config = dict(
    num_hidden_layers=8,
    hidden_size=256,
    n_experts=80,
    experts_per_token=6,
    d_expert=128,
    d_shared_expert=0,
    hidden_act='tanh_gelu',
    moe_layers=[0, 1, 2, 3, 4, 5, 6, 7],
    router_score='softmax',
    normalize_top_k=False,
    routed_scale=3.65,
    balance_loss=0.0105,
    balance_bias=False,
    init_std_router=0.00705,
    lr_router=0.00183,
    num_attention_heads=3,
    num_key_value_heads=3,
    head_dim=128,
    vocab_size=8192,
    norm='layernorm',
    norm_place='pre',
    norm_eps=1e-05,
    positions='rope',
    rope_theta=10000.0,
    rope_fraction=1.0,
    qk_norm=False,
    attn_scale=0.0884,
    tie_word_embeddings=False,
    parallel_block=True,
    init='trunc',
    init_std_qkv=0.0403,
    init_std_o=0.0,
    init_std_up=0.0403,
    init_std_down=0.0,
    optimizer='soap_variant',
    learning_rate=0.00308,
    lr_mult_qkv=0.4,
    beta1=0.95,
    beta2=0.95,
    lr_head=0.00622,
    max_grad_norm=2.0,
    warmup_steps=200,
    schedule='wsd',
    decay_fraction=1.0,
    decay_shape='linear',
    final_lr_fraction=0.05,
    batch_tokens=65536,
    max_seq_len=512,
    doc_mask=True,
    train_tokens=405600000,
    max_steps=6189,
    dataset='wikipedia_en',
)
Below are experts of layer 4 (counted from 0) of a mixture-of-experts language model. Rows are named router (the router's row for the expert), down (a neuron's output weights, with its number) and show model dimensions 0-255. Each number is 128 + 32 x the weight over its row's rms, rounded and kept within 0 to 255. Numbers have three digits each.
After each expert's rows: "comes before" lists some tokens at least twice as common just after its tokens as in all text. This comes from a sample of Wikipedia text that the model never trained on. Tokens count by the router's weight.

# expert 21
router:136164118151135150179131173175081102102151117136079134167142139125112128147140101170106129105091081111090180177187172179095101159113055082178125156112171175172122098090105119131115176094117120137158164130093121138098111072101157067098127179131150155144057098124070159100063086162139107105152093038146139111180121153103097064129137127156125161190129132155192146159175152176145138122111170101106146147099130162131119101144153153153093092152199151138152133083116089139111098172071140094166098117112118134124081088180115159103118118137142129138115104145147160129147110184152105110131169133109174090121139125076111097092161105153119073087144172132094166159159171166121125083125127162085086147060167157156123055096086064168172157153082129097125133095168136163116167095140147
down0:122156124135088117168145084077102117095136083080116141135062116098137102156144087125132098130111115082179097124124107237112123111111118138109073121115068092120144164019138086139133157105135187157095098135142139149163093165158143137075136132132130139168133079171096157135128167156109082148137140150130121183115092136122144110092177102161133123098129185131108119117116139130107162126101183177126139163084124141082064119117125101121153102105144114082168142103166101171140083141078115050097120113139159108121077115138152116119139158099025113141152094099183163122088085160090146116169141097106139152145149111138098090140126109111085103144153114168102097077194091134189181169152108198207149107150132157115078127164154119201165098120096197137097141130139109205151105128165153
comes before: "=", "The", "\n\n", "In", "|", "-"

# expert 19
router:095139077144130136164115152168102111112109134180103108160155099129103069112135159155082155125117102125123126165177164063125135194130105118139159104097177210161103080109120157174163168142109111156158106135117138136111185118097106089121133142148102070130086160163124164110086066165193145120155081102138170104168094177145084152107116104172047138187100143103183143147123126133117126119080155093066139116141082133112093132161112094166095116158173127126175133054157129126064117164120172141191133154108101138112102112174143143104152147185111130153138088092125044095141122144160099057176109102097171117125118150133132152072125142164115144091154169189085150176160189138112108106090160098066118174129137152141124105111083118173131155143123053134087063099152097126112184102119142
down4:105142179110138122161174064094159141117140096139189076144100133111182195100137104113205108156122091137132131165122160178144173063100088130112097181162187105121152097073139120132175150066118117113107091126161121156133157059104122148106117047079133168120137129116124166172135126088113119127072154143032164157128125154129143146095113096131117102112176118100156126126130114100196096144136080065158138098098126145103141174105124138137100141130173155169104142124104195164156130139099135103070118145141112142127165145102189128151175098071083113144122177104150147081096146131092149073149162186198149184111154188123063140200125137086141125088128121111107063114163120050131134155163154150160156100100189167135092123130107114105102116125113123130124138095149108177110088103119080
comes before: "=", "\n\n", ":", "See", "History", " See"

# expert 45
router:141113121137173137152124098086164136107163148125111143167118160098112100172063132162169152147146089120109057152169170099168156066199119131122182101070150091144110098179104092151130144183153145113092116122140119106129163082087175128137160129108112119153093112095144141133179177119175104170080129155062073110098149197148104094078123133102150131059159128114085144129123151171083145128129167131159144159164105140126159135133168090128140097119118078122078138145069131085130172138069145171175161105113108125136130179132173137197093095124186111164105125132137213128097156145143097165110050153069188161116121169121098105078108116089096102096175121144073125190125081070129105104107089129090166163120144119096104081126106112136173175130151086136097078155164130101130137175079148
down1:163149137172109102170167115139115120174090185127104161113151181101098130121139098100143139045139177108106128131110177103107141175131173124105144107084100155137120091126090147161113081167054156158093151119139105166162182158134139162165130105151159106164142105101085160176125139214133137104144131102139145123153155087154113198099122160091148145151141182124096140162162137101079157108172126087113109073062146103089155184140133109077101120083069166100154120098094123155112096128122122121105161158134133111147040109067168163161103121123130127137143124167171067199148153107135152174189178075152154093112159110137126123173106185139077104125156159093172114157153090181126122114142104092172099089142102064089073154071101093153168088126082099082133111125144120089103086089171108
comes before: " the", " a", " his", " an", " her", " this"

# expert 4
router:095080073125156104180090167132129148129121111130099076106148163095100142126151104087079099158181090089075137154078171124075095135114088071089120094104106105173113079134087128165113168100138090121172117104068073146147121123110134101144146172130159157163105139183143172104140134118124113091103085168108131099168158145156085119139154160077182103081132181115150115179136080139121073121111155081133155136116111149092139159097139111173183085160124106099165154168121162076083079155109181115083092135182081158182086139126162144077109079148128123091079085070181097135154142104140133076133144157093150103092108172113137124074137095203094121130113181102072154169156106100168179144095107119077140167122165119118133146103093075156134144171128082105152127072152080131082159118119170
down0:156136127071143103127085149145150116189121196142119106175117127128154134103128062142119136154114064158127096146175156161104094053113094136152115044110100053178112130099169118065136095149168075071162131123089151156115174107183148111084071158196115180104134091085143136093158143155116130154073127127134096119068140136145092082140106089133134104127132128171152121112136104139125126131163183179149171094184151139123164151081131179143079120174158175087119136110152137093061167113126123197126141133156137142157123150159105144124097104122096157141122085110144095173086175118110048142132101100199142132137145177092121129177086157123073150132155101097067114103089139142129100129110126159093118126119189140161107181149133135139059135148063151175115044139146117116164134094113170
comes before: " |", ".", "–", " was", ";", "0"

# expert 41
router:103092083126112064147100168122169175157154141169163115129160151093106156130150149129067125115134095150111125165094161092133113125136069081104074121112093112144115077172103144153145156130115128138145118074080081160138145163111155125102125162165147183156095104142132182117164109155150116079097110152085134118156182119140093077180182116085162082071141189153146128177181072154146094089155135113128149124075125108132201188082113088166178085124107125105158144159113114091065093177086175066071122095171080112173080148097104162103155130158145148112101099066164121181142098096155092079083115130118164123121127138093087085096112099151096136153127140079090152146166124099104173159116117098079165144143127114151170126102077079186132140133181084085162131086158106097091153114096160
down4:135172168131124134138155189185133155122124090077128167087159120111106131155136174093101154155143127165166117123107083119105111154144152085159163084186147132129182137115138182124145101175143107091163132139090099120136121167169092143167052165131125108028141096158160131131122089116133102145170119106139146108150115126124097144137087158127138123104153151160146115133126159162100184059132140184115149140123143101082082097160103175089078136089123172162122171094183145091101098195144176098100118059161164110130097115055117170101162110117101139164178058113190140120062172133156111150109122136077049096132102110069069115126084120158133119115081105090140139178117132181205106176145124144155147102098100178124141099118136115138109157140121171113111148187044150138126162097109180
comes before: " the", " he", " a", " it", " they", " she"